Below are experts of layer 5 (counted from 0) of a mixture-of-experts language model. Rows are named gate (a neuron's input weights, with its number), up (a neuron's input weights, with its number) and show model dimensions 0-127. Each number is 200 + 20 x the weight over its row's rms, rounded and kept within 0 to 999.
Before each expert's rows: a language model's description of what the expert responds to. This comes from a sample of Wikipedia text that the model never trained on.

# expert 16
It responds to: Latinate word prefixes
gate0,190,184,199,214,172,197,221,220,222,193,200,188,229,203,211,187,225,214,224,183,181,186,183,215,175,190,209,158,202,183,165,222,199,195,167,212,166,244,192,208,191,177,206,202,242,203,223,226,193,169,229,198,196,187,191,232,187,174,201,209,191,241,152,202,195,194,202,184,208,193,206,193,212,180,168,232,230,166,215,214,204,226,219,186,194,197,223,183,199,233,193,178,186,172,197,167,219,182,213,207,199,182,186,176,186,186,165,177,191,218,229,244,186,182,188,181,194,166,191,181,199,199,164,212,214,208,200,221
up0,219,189,182,198,201,195,203,195,190,219,208,181,206,188,179,194,225,165,219,181,217,190,172,238,183,219,204,211,184,219,162,216,229,216,227,231,177,218,234,178,181,187,161,216,186,189,219,226,204,182,164,192,187,226,200,258,190,195,167,196,146,226,183,233,185,227,206,199,198,189,236,199,210,181,191,195,186,217,208,194,204,213,198,172,193,210,166,206,222,219,222,183,195,174,214,181,194,209,202,194,176,184,180,229,176,223,199,195,154,239,210,198,215,194,224,203,217,204,229,194,179,196,224,211,187,206,189,194
gate1,216,200,172,177,217,218,182,197,175,192,197,158,247,234,227,167,197,169,217,221,204,182,228,199,208,192,212,166,181,179,180,213,231,204,194,219,202,227,191,197,192,185,231,229,208,164,213,204,211,215,186,189,212,192,226,242,200,208,214,209,190,211,208,191,187,187,187,181,179,143,197,176,197,203,177,218,207,228,207,174,215,182,229,190,200,182,192,206,185,217,248,205,180,184,207,176,189,212,192,240,213,215,183,190,198,184,164,148,201,236,186,186,213,190,220,184,175,187,189,202,202,186,203,227,218,188,192,193
up1,184,189,201,173,183,218,211,207,174,228,216,203,196,211,195,202,220,175,204,218,164,238,200,187,188,204,234,193,204,191,235,205,209,203,157,195,159,197,176,178,184,193,188,224,206,194,183,206,210,232,182,165,254,220,195,217,203,249,215,173,178,196,184,202,193,207,212,200,240,160,202,195,210,210,222,166,162,185,164,174,234,189,189,231,210,228,198,205,207,187,196,205,174,195,183,196,154,186,182,175,215,180,205,211,221,208,212,193,211,209,187,214,198,195,194,217,238,211,204,195,226,231,187,170,190,193,216,206
gate2,192,189,210,197,242,212,186,216,169,231,255,205,190,172,180,220,215,172,200,204,210,215,198,219,207,201,206,165,227,209,195,227,201,178,177,197,236,202,189,178,179,195,207,207,183,187,189,238,162,212,236,214,201,185,183,195,212,190,190,199,185,155,194,214,216,219,184,211,195,218,228,187,195,187,177,217,203,152,189,195,189,182,193,212,187,161,209,202,218,209,180,221,189,205,183,165,195,172,222,223,202,197,202,156,179,163,184,213,201,188,187,225,214,170,217,219,167,197,205,206,214,204,153,219,221,171,184,201
up2,187,190,227,183,201,187,219,205,180,184,221,189,199,200,167,214,196,189,202,193,206,202,245,184,183,209,221,206,167,222,188,187,171,220,228,200,219,183,194,187,170,229,242,184,211,179,211,207,228,177,200,194,205,157,185,182,211,228,175,196,201,185,198,220,226,186,198,187,188,161,199,199,185,185,183,176,202,214,167,218,173,176,161,220,222,181,196,212,215,220,219,208,195,189,230,198,202,193,226,194,223,212,168,233,148,189,171,240,216,205,183,195,200,209,233,226,239,171,197,188,159,208,198,181,205,194,199,189
gate3,188,192,209,182,199,161,214,175,190,219,228,189,218,187,178,190,199,227,213,196,220,196,223,204,200,184,228,197,191,191,217,187,196,196,186,223,204,206,227,181,214,167,205,204,171,174,183,204,202,182,187,163,187,202,175,249,205,190,205,228,191,216,203,175,191,217,189,194,207,231,218,160,226,184,158,225,217,201,226,209,171,149,216,181,230,196,205,186,205,164,209,171,217,178,193,200,203,178,240,188,237,179,183,212,179,186,180,199,228,201,199,199,234,195,186,159,162,182,191,218,195,210,199,199,198,178,202,155
up3,189,174,205,175,221,216,193,227,207,236,220,203,192,191,195,177,204,199,228,208,213,200,212,171,232,237,184,211,194,213,194,183,213,175,201,197,242,182,184,174,190,209,216,174,205,207,177,180,226,194,222,180,237,177,196,205,249,227,190,237,223,172,224,170,209,230,166,210,200,181,185,193,186,188,219,182,179,209,204,238,178,228,191,171,181,199,218,182,217,189,215,197,198,216,226,172,177,227,189,176,195,191,185,208,213,194,217,169,177,196,199,198,215,219,225,193,206,214,177,226,229,176,234,189,212,243,183,185

# expert 8
It responds to: Mid-word vowel-consonant pieces
gate0,219,166,207,203,207,206,201,221,176,162,180,207,203,170,205,197,208,220,208,188,197,202,210,213,189,213,193,211,175,204,217,174,208,187,206,210,188,203,223,187,195,206,201,224,192,201,200,218,162,248,226,189,193,223,189,238,235,197,188,232,189,210,198,172,225,204,202,220,178,239,212,210,179,201,188,174,258,195,214,177,203,194,202,207,208,181,217,218,197,215,189,234,211,212,162,203,187,184,186,186,191,147,219,188,202,180,179,172,223,241,218,222,224,212,197,167,193,210,237,178,213,254,182,215,211,182,179,198
up0,172,188,202,183,201,216,238,235,193,183,195,237,216,174,194,222,197,202,255,215,205,196,216,201,169,209,211,212,223,187,216,200,237,220,210,197,180,197,207,215,214,194,212,197,186,252,180,221,185,183,185,196,174,188,200,185,174,213,169,172,169,182,192,216,165,218,218,194,170,206,201,163,201,189,208,228,205,189,186,200,217,192,201,192,194,211,164,198,204,165,219,208,236,181,208,200,155,188,222,191,184,175,221,165,224,220,192,224,197,245,226,182,203,197,191,196,219,195,183,164,172,188,207,165,192,191,209,194
gate1,198,216,198,246,182,226,205,198,186,172,187,180,178,204,177,199,189,214,198,211,162,181,181,199,216,184,245,185,165,214,204,204,221,165,205,186,175,202,190,183,231,202,216,226,198,203,204,217,189,224,211,212,190,197,193,199,248,165,222,227,147,205,178,182,176,185,212,191,211,208,194,225,198,242,207,193,228,202,199,202,193,207,194,176,218,208,205,165,197,205,156,206,162,167,203,198,206,209,179,202,192,178,202,190,187,164,159,198,231,212,191,255,231,175,207,203,194,213,194,195,184,201,181,187,218,204,214,173
up1,217,196,211,184,200,194,181,211,187,225,203,200,193,168,222,205,157,188,199,215,188,150,186,226,189,202,203,180,136,180,185,185,212,241,210,230,225,201,213,176,221,203,164,208,168,209,205,195,182,224,172,229,198,196,198,209,156,183,155,183,216,223,185,190,219,205,188,171,157,204,190,181,193,175,177,225,187,204,219,198,210,198,179,176,181,223,163,208,199,187,219,231,196,199,210,205,193,236,197,209,227,194,204,205,212,185,198,197,201,192,201,206,198,217,205,199,217,196,210,177,184,235,247,224,183,232,211,189
gate2,182,232,200,231,191,197,176,180,192,209,196,222,222,205,237,214,169,202,196,214,180,196,206,154,181,225,184,203,183,189,213,181,221,194,181,192,173,182,183,192,224,195,237,203,199,217,180,213,209,255,281,212,196,216,169,206,239,176,195,214,207,225,166,193,207,214,203,188,182,194,187,201,232,214,221,222,209,182,180,179,215,209,179,157,235,181,213,190,187,218,178,204,223,219,175,191,196,227,202,188,206,193,206,220,194,215,198,183,206,209,190,202,199,197,207,188,223,177,233,212,240,207,207,204,207,225,184,211
up2,201,191,202,220,226,234,215,219,209,187,176,179,212,239,195,187,216,175,183,167,219,209,216,214,204,223,167,173,203,190,195,180,195,212,193,214,178,193,196,204,215,200,212,182,183,218,214,177,216,198,194,210,182,199,208,234,206,233,228,201,219,196,213,192,150,196,187,209,209,197,233,192,174,192,161,195,215,205,192,214,213,229,180,188,181,172,239,218,187,194,247,190,218,226,197,189,200,180,227,221,222,199,178,173,209,223,211,189,173,210,199,203,190,254,193,213,180,195,181,226,223,190,190,206,208,130,168,190
gate3,243,173,235,167,242,185,218,180,151,209,185,186,209,192,196,233,224,190,175,204,211,214,227,218,166,176,198,217,153,213,182,171,213,189,182,152,187,191,188,185,176,217,196,204,206,197,181,187,195,235,205,210,206,150,211,216,171,197,183,184,226,221,198,215,233,190,185,193,208,209,188,208,219,209,198,195,214,216,178,204,193,209,199,244,249,192,188,174,213,175,202,203,216,206,188,191,193,179,194,211,166,205,190,194,221,185,215,178,227,217,215,206,204,208,220,178,198,199,188,194,175,188,200,228,208,224,181,228
up3,168,166,223,186,196,207,169,209,185,195,212,223,221,194,198,223,179,184,210,165,187,199,232,158,212,218,221,186,204,191,181,217,184,191,202,188,210,169,210,241,218,195,150,196,210,201,216,219,212,213,191,194,195,218,203,215,205,187,192,189,193,202,168,170,243,185,224,209,197,208,201,206,210,187,187,207,199,215,187,220,212,199,182,203,180,199,238,151,219,227,196,203,201,186,202,206,207,209,160,220,219,188,205,228,185,194,219,249,235,201,218,223,164,258,222,203,205,169,229,214,200,219,206,172,198,196,190,169

# expert 24
It responds to: Spaces and open brackets
gate0,218,216,201,201,219,188,201,167,170,211,210,230,202,188,193,208,191,183,230,190,191,233,218,201,238,209,184,215,176,160,163,196,210,178,215,183,167,185,203,189,161,212,214,195,191,198,146,197,184,174,190,229,208,212,216,214,183,191,217,217,218,184,205,225,248,212,210,194,221,239,215,158,185,201,192,205,208,232,201,221,185,188,180,192,219,198,202,194,190,204,173,239,216,199,201,211,214,193,178,206,187,226,208,198,210,156,153,173,179,205,170,227,220,238,181,194,221,184,185,216,176,181,210,185,204,204,180,187
up0,198,201,204,232,239,221,205,189,196,244,203,212,228,245,220,195,177,180,221,192,135,224,220,184,178,210,217,198,176,189,171,211,199,218,200,204,207,208,243,183,197,251,207,195,211,215,216,179,180,207,213,189,238,170,232,188,207,198,202,228,183,187,210,200,151,197,180,210,223,206,184,203,235,203,196,206,191,214,189,233,209,169,194,233,202,229,234,199,209,207,202,197,207,201,199,207,185,182,191,182,180,191,200,220,163,222,192,218,193,197,165,196,192,192,175,209,172,179,221,207,226,179,205,191,199,175,213,221
gate1,185,208,212,202,229,245,203,219,184,191,198,195,185,199,221,214,195,205,237,195,193,244,195,187,226,201,217,162,185,184,236,201,208,189,204,201,189,179,188,220,184,191,190,219,191,187,185,196,200,221,182,212,209,247,155,236,215,199,235,194,235,186,210,225,216,197,244,198,176,214,192,187,241,223,202,210,211,217,212,203,188,220,190,207,183,158,226,173,190,180,161,224,234,198,225,207,192,167,229,188,188,204,179,201,214,189,177,189,188,180,204,219,238,220,190,180,176,214,203,207,200,163,215,194,197,216,205,233
up1,207,193,209,189,220,188,170,199,211,199,191,215,227,249,201,184,205,216,205,217,182,189,221,188,220,212,185,205,183,189,189,234,173,179,193,242,229,203,182,148,178,220,212,183,208,210,198,196,227,207,222,189,189,211,219,188,200,156,195,182,172,187,214,194,230,175,190,212,201,193,210,157,214,221,180,191,206,226,162,173,199,170,219,167,183,189,172,208,206,204,177,220,192,204,172,169,181,210,182,223,184,183,227,197,211,205,183,190,255,206,221,214,209,205,170,215,233,193,206,181,199,227,163,178,222,196,194,170
gate2,201,202,220,217,235,235,196,190,182,244,211,169,212,209,186,213,171,214,249,175,206,212,221,237,208,204,207,177,215,194,198,216,201,186,193,207,187,210,262,225,188,179,192,206,187,201,165,226,250,216,174,195,232,235,204,239,214,199,214,175,213,194,169,201,205,197,228,226,204,227,200,160,180,210,172,208,202,198,196,195,205,209,191,201,223,198,220,215,186,201,202,235,239,226,172,195,193,222,228,229,171,217,204,184,219,199,179,198,186,215,178,218,219,212,198,196,180,187,183,187,193,179,209,187,203,222,208,197
up2,210,204,248,191,202,189,206,191,238,196,198,198,139,180,212,176,199,214,197,144,188,205,221,197,208,186,222,188,177,218,212,204,229,193,240,184,216,203,209,185,204,213,173,206,176,204,161,215,223,197,201,232,196,217,193,212,202,216,229,179,234,174,182,181,190,194,176,217,212,178,233,211,140,202,172,197,203,211,211,192,207,199,179,187,194,183,209,246,209,184,201,237,208,213,172,200,167,196,216,218,195,184,201,209,208,194,180,167,197,189,168,218,220,219,216,194,214,195,190,222,195,215,155,203,184,204,213,183
gate3,221,163,213,231,200,197,214,212,196,194,221,201,193,224,192,185,179,220,228,203,219,207,189,181,198,219,196,225,236,189,202,219,190,205,204,218,184,149,220,209,251,193,207,208,196,180,207,191,191,226,195,210,242,176,184,212,171,207,226,205,224,181,198,188,204,217,196,214,207,195,188,199,183,192,194,259,212,208,185,218,184,186,163,174,208,193,203,204,176,162,189,184,207,177,192,138,192,213,172,188,216,164,235,184,185,189,189,179,173,202,165,196,203,171,183,168,202,178,168,238,212,207,197,221,203,209,202,202
up3,208,199,196,182,239,187,208,214,159,194,229,213,235,177,187,171,179,237,197,199,226,199,179,228,169,226,225,199,188,202,189,223,204,194,189,207,193,160,198,188,245,202,220,233,210,221,219,203,189,227,211,199,224,208,154,190,188,212,170,204,186,168,208,195,197,184,242,206,193,231,177,192,232,195,167,219,188,194,177,214,203,201,210,164,205,204,159,197,194,218,179,191,220,208,160,200,192,193,251,220,213,213,187,206,205,206,179,219,212,235,172,181,190,202,197,165,217,200,165,206,205,219,209,195,194,199,196,185

# expert 20
It responds to: Colons and leading digits
gate0,175,199,215,188,198,165,160,244,199,187,194,193,216,194,158,241,201,167,215,184,224,209,166,202,212,192,189,176,214,175,192,172,217,191,206,210,220,206,195,204,150,208,193,228,164,204,209,203,208,219,216,219,202,228,174,228,191,193,224,232,192,184,170,227,232,198,206,219,221,181,216,195,218,228,190,208,217,195,171,222,183,191,189,187,194,213,218,195,173,238,184,198,172,201,188,190,200,141,190,219,171,171,193,242,192,201,193,211,205,188,186,207,175,198,220,201,181,213,158,191,209,184,206,200,200,203,206,225
up0,201,216,198,176,203,165,196,207,179,205,227,173,182,196,161,210,185,224,168,179,225,217,202,178,190,181,206,236,199,216,195,163,155,193,212,158,236,237,215,169,168,180,192,210,229,209,168,197,201,219,171,212,194,208,208,217,178,209,217,206,182,215,190,185,219,201,231,216,211,172,205,201,211,224,179,178,186,175,182,195,181,219,179,215,197,160,210,170,211,184,186,210,160,181,192,235,194,195,194,213,181,211,202,228,217,223,176,211,183,223,191,181,227,221,203,190,210,197,195,187,224,177,211,224,236,205,217,222
gate1,187,197,205,246,206,173,193,157,185,217,178,163,226,204,183,214,214,240,200,184,196,227,192,191,190,228,215,190,225,181,186,173,213,214,193,183,199,202,195,200,190,173,215,190,202,178,203,162,201,191,231,226,194,218,164,212,181,193,213,186,175,198,208,190,213,233,187,202,173,175,185,194,213,205,187,218,220,185,159,165,213,218,153,236,228,244,223,200,209,225,198,193,172,180,178,203,185,204,205,209,236,161,186,200,185,168,196,163,214,182,162,190,208,176,220,194,224,198,202,207,189,190,200,195,212,192,195,219
up1,166,178,187,214,204,222,178,193,220,171,206,230,215,212,164,199,176,194,225,153,205,216,201,213,212,207,189,193,171,216,207,181,181,193,208,191,188,179,169,221,174,205,213,214,219,156,188,214,244,183,225,201,203,187,149,217,190,203,209,209,203,190,201,220,202,234,172,211,207,192,162,167,158,208,218,194,198,206,160,183,179,179,187,201,204,189,193,221,195,215,216,232,219,194,174,222,195,198,169,235,192,193,230,199,198,239,221,230,208,230,215,200,201,244,186,177,231,204,202,188,198,203,188,199,212,204,223,196
gate2,238,204,165,220,225,219,202,214,217,216,180,209,184,200,161,201,215,187,232,180,185,240,211,171,194,189,172,204,193,198,202,219,202,238,171,213,199,223,191,203,210,152,222,195,182,216,206,194,190,166,221,214,203,220,215,230,197,200,207,170,217,185,197,200,220,225,210,198,194,196,212,183,211,205,161,210,205,198,219,223,172,190,171,207,231,214,206,191,217,204,232,201,163,215,219,220,203,164,190,228,213,183,208,188,209,194,139,228,177,190,212,222,200,191,206,184,163,182,223,203,185,227,207,175,247,207,201,219
up2,161,191,211,221,177,204,221,165,203,209,173,226,216,224,186,218,209,216,198,194,195,198,179,221,206,213,217,175,207,227,211,188,216,217,192,215,201,214,151,177,179,176,233,224,183,185,193,189,173,187,202,183,203,174,187,188,194,192,201,215,215,233,204,237,199,183,190,197,166,206,213,204,177,204,226,157,234,150,172,198,162,246,201,207,199,198,211,176,191,176,207,163,201,207,180,200,218,195,159,198,210,174,189,194,197,209,215,212,221,163,204,225,227,168,227,230,192,178,205,203,199,212,201,224,180,217,206,177
gate3,195,193,220,188,176,188,192,194,225,210,205,201,180,207,184,242,201,210,180,189,156,238,199,184,192,212,196,161,160,195,204,210,179,192,205,144,197,211,198,174,208,190,218,179,211,178,186,186,186,164,223,222,183,195,225,224,178,198,166,189,188,191,201,213,208,233,228,212,202,193,182,207,191,213,144,190,194,248,188,201,196,213,184,199,219,173,188,151,185,211,178,207,155,210,193,215,183,198,191,221,203,197,230,221,216,184,167,193,225,196,221,181,214,191,195,190,178,181,159,209,195,205,213,216,203,167,180,212
up3,201,207,216,190,218,189,212,217,195,221,202,142,201,204,163,213,184,235,185,208,208,215,183,181,219,183,204,176,202,183,217,209,197,207,205,223,209,207,239,232,225,231,209,183,201,193,183,174,238,192,210,196,182,173,228,172,184,232,225,190,221,155,242,187,199,228,214,205,194,178,184,201,196,188,188,152,226,217,208,170,222,216,185,220,215,235,180,177,221,234,211,213,195,212,212,187,207,213,190,232,230,215,201,207,210,166,200,202,190,177,223,193,204,186,192,167,222,194,176,181,195,169,193,210,170,215,183,189

# expert 18
It responds to: Mid-word endings, adjectives
gate0,198,200,215,208,192,189,222,199,197,205,204,216,214,232,186,187,182,193,225,180,213,242,173,213,218,196,189,208,203,186,195,202,213,174,204,210,165,253,162,196,193,197,209,206,191,173,224,201,192,231,245,216,178,193,207,213,179,231,224,206,148,192,204,176,197,193,203,209,194,257,180,211,201,179,199,218,188,226,198,176,223,218,195,222,200,158,208,193,235,189,227,200,194,200,224,181,219,218,178,208,196,183,198,173,195,180,181,175,208,175,211,202,231,212,190,189,180,199,233,207,216,175,203,237,176,182,152,173
up0,198,201,214,213,189,211,155,194,199,128,213,195,232,194,191,182,179,205,188,201,208,200,192,180,166,230,162,186,178,211,203,189,213,237,194,198,201,201,212,214,218,194,234,200,215,207,187,189,234,194,172,179,240,197,191,225,203,193,196,198,219,226,242,172,219,194,231,202,219,220,195,196,202,168,240,178,187,199,248,210,214,224,201,232,206,199,208,229,188,189,201,209,187,235,209,204,183,186,165,173,193,191,160,185,216,229,202,229,208,186,168,203,203,215,214,207,187,215,181,208,244,203,202,210,201,216,206,205
gate1,201,191,201,178,179,177,181,222,199,192,213,229,197,191,229,219,188,171,250,198,220,242,195,228,195,158,208,174,207,193,194,211,156,219,192,201,183,216,152,210,180,190,185,205,196,202,211,203,193,211,214,171,193,212,182,203,222,192,201,213,161,158,200,172,162,184,186,225,175,225,179,203,196,210,230,212,224,209,167,197,198,202,191,206,174,189,204,220,196,215,199,219,179,189,205,207,184,221,228,208,219,199,164,226,220,203,184,183,182,194,203,214,213,224,216,193,152,208,245,209,162,201,195,238,226,195,198,208
up1,183,156,197,227,187,211,171,191,225,175,173,234,231,190,183,227,210,190,224,205,197,207,228,209,178,189,224,219,195,169,197,166,203,196,218,166,219,204,193,205,176,160,208,204,163,168,186,213,180,230,200,213,198,183,174,177,206,193,187,181,209,185,199,172,131,218,193,193,180,199,190,161,201,184,205,218,183,225,166,173,200,205,207,213,163,218,192,241,189,192,183,206,222,244,222,181,184,208,185,211,190,178,196,197,208,190,184,233,220,205,201,183,179,215,191,190,159,193,204,205,208,196,181,200,206,199,204,206
gate2,232,218,202,205,163,200,221,208,219,215,171,203,185,198,215,204,176,216,235,197,194,207,200,205,192,162,202,182,179,224,182,214,237,185,223,210,199,201,180,202,179,217,203,185,163,186,186,214,152,208,207,203,153,186,177,218,183,238,198,197,159,163,220,190,179,222,234,206,179,237,183,167,191,202,219,168,217,202,172,181,210,214,218,205,188,238,220,212,228,197,214,215,189,227,205,167,209,204,203,221,182,164,193,186,188,188,208,186,237,176,221,190,228,188,203,182,158,190,193,194,220,194,193,218,208,206,187,196
up2,179,225,181,194,194,214,185,200,233,215,226,207,252,203,190,180,200,208,200,183,167,204,223,194,174,222,201,215,174,211,222,215,194,217,218,175,187,212,204,182,179,191,201,195,258,228,204,196,200,158,207,198,193,253,181,201,188,214,222,216,223,176,167,162,209,192,221,196,195,185,201,227,220,195,188,197,189,175,204,216,189,197,161,187,160,213,199,222,184,203,171,186,182,209,172,181,214,186,184,201,219,212,191,165,211,203,207,168,208,251,196,154,167,204,180,165,209,214,200,183,197,199,212,211,211,188,182,198
gate3,231,202,205,190,196,195,171,206,176,174,204,223,210,205,198,207,183,204,204,225,214,183,220,185,227,193,186,228,159,220,226,203,174,182,216,199,166,196,179,167,198,195,220,186,213,207,217,203,201,210,172,184,215,205,160,208,223,219,197,168,182,212,175,190,174,200,191,194,192,208,180,188,195,225,176,239,223,173,196,221,197,193,213,167,189,242,234,212,205,157,178,198,207,225,207,157,217,187,181,199,190,188,189,226,211,187,201,158,225,181,206,204,249,211,179,175,192,224,235,198,175,166,224,192,177,185,192,218
up3,170,185,235,220,176,221,220,185,183,216,186,182,191,190,207,239,229,207,191,210,218,226,214,198,195,207,219,215,220,192,200,205,189,190,168,209,205,202,243,187,180,194,194,221,203,220,184,213,218,198,225,191,251,194,224,177,198,182,188,193,210,182,179,196,230,178,233,189,201,195,192,188,194,191,225,168,191,176,197,215,180,225,174,163,193,220,199,240,184,227,232,169,199,178,247,221,206,200,222,223,218,168,191,194,198,186,221,181,215,202,222,195,236,159,178,181,188,182,201,214,197,217,163,185,240,186,191,207

# expert 26
It responds to: Final digits and units
gate0,242,210,188,221,205,158,199,158,194,205,213,220,208,214,168,194,180,197,233,203,202,183,181,178,223,202,202,202,187,178,183,184,195,201,185,220,189,182,179,202,198,192,231,236,166,189,182,216,184,216,225,216,200,195,215,232,190,187,236,215,178,164,161,169,196,204,191,218,197,197,239,176,198,208,210,208,190,162,213,224,225,227,188,194,207,210,215,231,217,169,188,201,213,181,221,221,206,201,190,177,197,236,208,171,217,170,190,185,187,222,203,170,198,173,201,159,213,203,206,184,184,199,185,185,188,179,142,186
up0,204,189,200,197,182,214,225,198,219,205,191,192,217,199,188,207,214,193,221,159,198,163,222,210,217,203,197,189,172,192,199,207,241,210,206,171,180,160,172,155,187,205,189,199,210,217,178,249,211,188,193,190,224,154,165,212,179,207,216,187,163,216,208,207,165,174,155,200,228,214,203,203,193,174,214,193,173,189,205,232,209,178,203,183,177,202,209,204,237,189,159,185,199,173,225,185,201,193,179,196,208,193,219,191,184,200,195,195,222,211,227,205,160,167,210,209,214,177,190,216,209,190,157,199,223,184,236,213
gate1,223,183,128,206,212,184,205,182,183,198,237,226,226,216,202,200,212,207,185,172,219,213,194,216,198,194,218,213,178,213,191,192,224,203,187,182,232,170,216,166,196,182,235,210,197,188,216,215,199,207,171,223,177,226,214,219,223,199,211,182,227,158,165,212,168,193,207,219,188,223,181,201,188,196,193,198,212,229,222,202,204,153,179,191,203,206,214,193,195,228,196,198,180,181,194,206,173,183,201,198,177,215,179,234,225,183,186,196,201,151,207,201,187,158,176,189,215,203,208,202,156,206,192,208,192,166,176,221
up1,206,163,217,204,211,246,210,163,208,183,174,223,224,198,199,190,237,202,228,202,189,192,166,200,249,203,171,181,228,174,222,201,185,205,191,220,203,257,179,194,185,203,186,211,182,193,177,168,201,197,216,209,187,223,197,195,212,215,190,209,215,198,204,223,211,225,196,212,248,200,219,176,172,189,203,174,195,211,180,215,214,259,190,207,196,196,205,177,203,189,189,207,205,231,212,211,211,212,189,196,203,212,203,208,208,218,192,212,198,195,176,151,211,233,229,212,167,231,182,207,233,209,169,222,191,229,210,184
gate2,236,198,195,174,223,211,192,223,219,191,220,219,216,217,191,203,214,202,229,201,219,214,172,224,209,145,186,214,193,201,221,205,180,183,153,193,221,225,183,188,162,211,233,177,196,198,191,192,175,255,174,230,187,211,186,234,180,190,223,219,231,211,192,203,189,178,206,198,203,222,205,209,222,221,185,186,204,175,220,192,203,218,212,179,219,208,179,190,163,162,187,200,201,174,224,195,176,219,198,226,193,176,188,199,247,195,199,200,168,204,202,189,204,186,175,207,218,179,206,220,216,221,218,241,218,184,171,211
up2,205,219,198,180,222,165,218,187,198,205,198,201,202,199,189,216,227,214,201,177,226,210,205,217,207,215,196,211,163,201,188,231,260,201,216,219,207,174,231,190,223,225,163,201,173,208,233,185,168,165,178,190,171,208,177,230,206,217,195,194,204,204,217,230,210,198,218,207,194,194,158,194,216,201,207,221,172,210,193,226,214,205,196,192,188,197,227,214,193,237,165,217,195,178,197,245,234,220,202,189,200,225,215,197,193,169,211,185,236,193,185,168,173,212,202,161,231,169,186,181,202,207,194,220,209,181,215,168
gate3,202,210,211,182,175,175,225,194,210,198,218,194,225,191,142,171,201,189,222,191,186,220,190,155,178,202,217,207,192,181,176,223,232,184,212,182,159,193,184,197,200,193,204,209,174,197,199,210,164,201,201,220,194,231,199,227,214,202,233,205,219,206,191,191,205,188,235,186,240,203,240,166,211,228,194,204,195,226,181,198,226,151,201,211,201,272,173,189,201,179,161,187,197,183,209,201,211,207,218,177,189,210,215,209,206,204,185,213,181,234,211,189,188,177,208,202,189,191,210,201,205,162,229,197,201,190,199,175
up3,208,197,206,190,187,184,208,205,195,192,170,176,233,213,199,204,195,193,231,209,171,178,196,241,201,198,196,202,197,175,191,201,236,223,223,200,190,254,229,193,187,223,207,212,205,194,223,204,202,181,216,186,186,224,180,190,189,227,226,197,220,199,180,192,180,195,181,205,238,208,195,236,212,228,221,202,179,229,191,196,205,204,207,208,175,203,211,213,207,200,207,200,143,244,175,203,202,232,141,217,208,205,223,187,223,142,221,215,202,201,211,195,175,200,178,188,167,218,187,221,229,221,238,200,211,211,218,221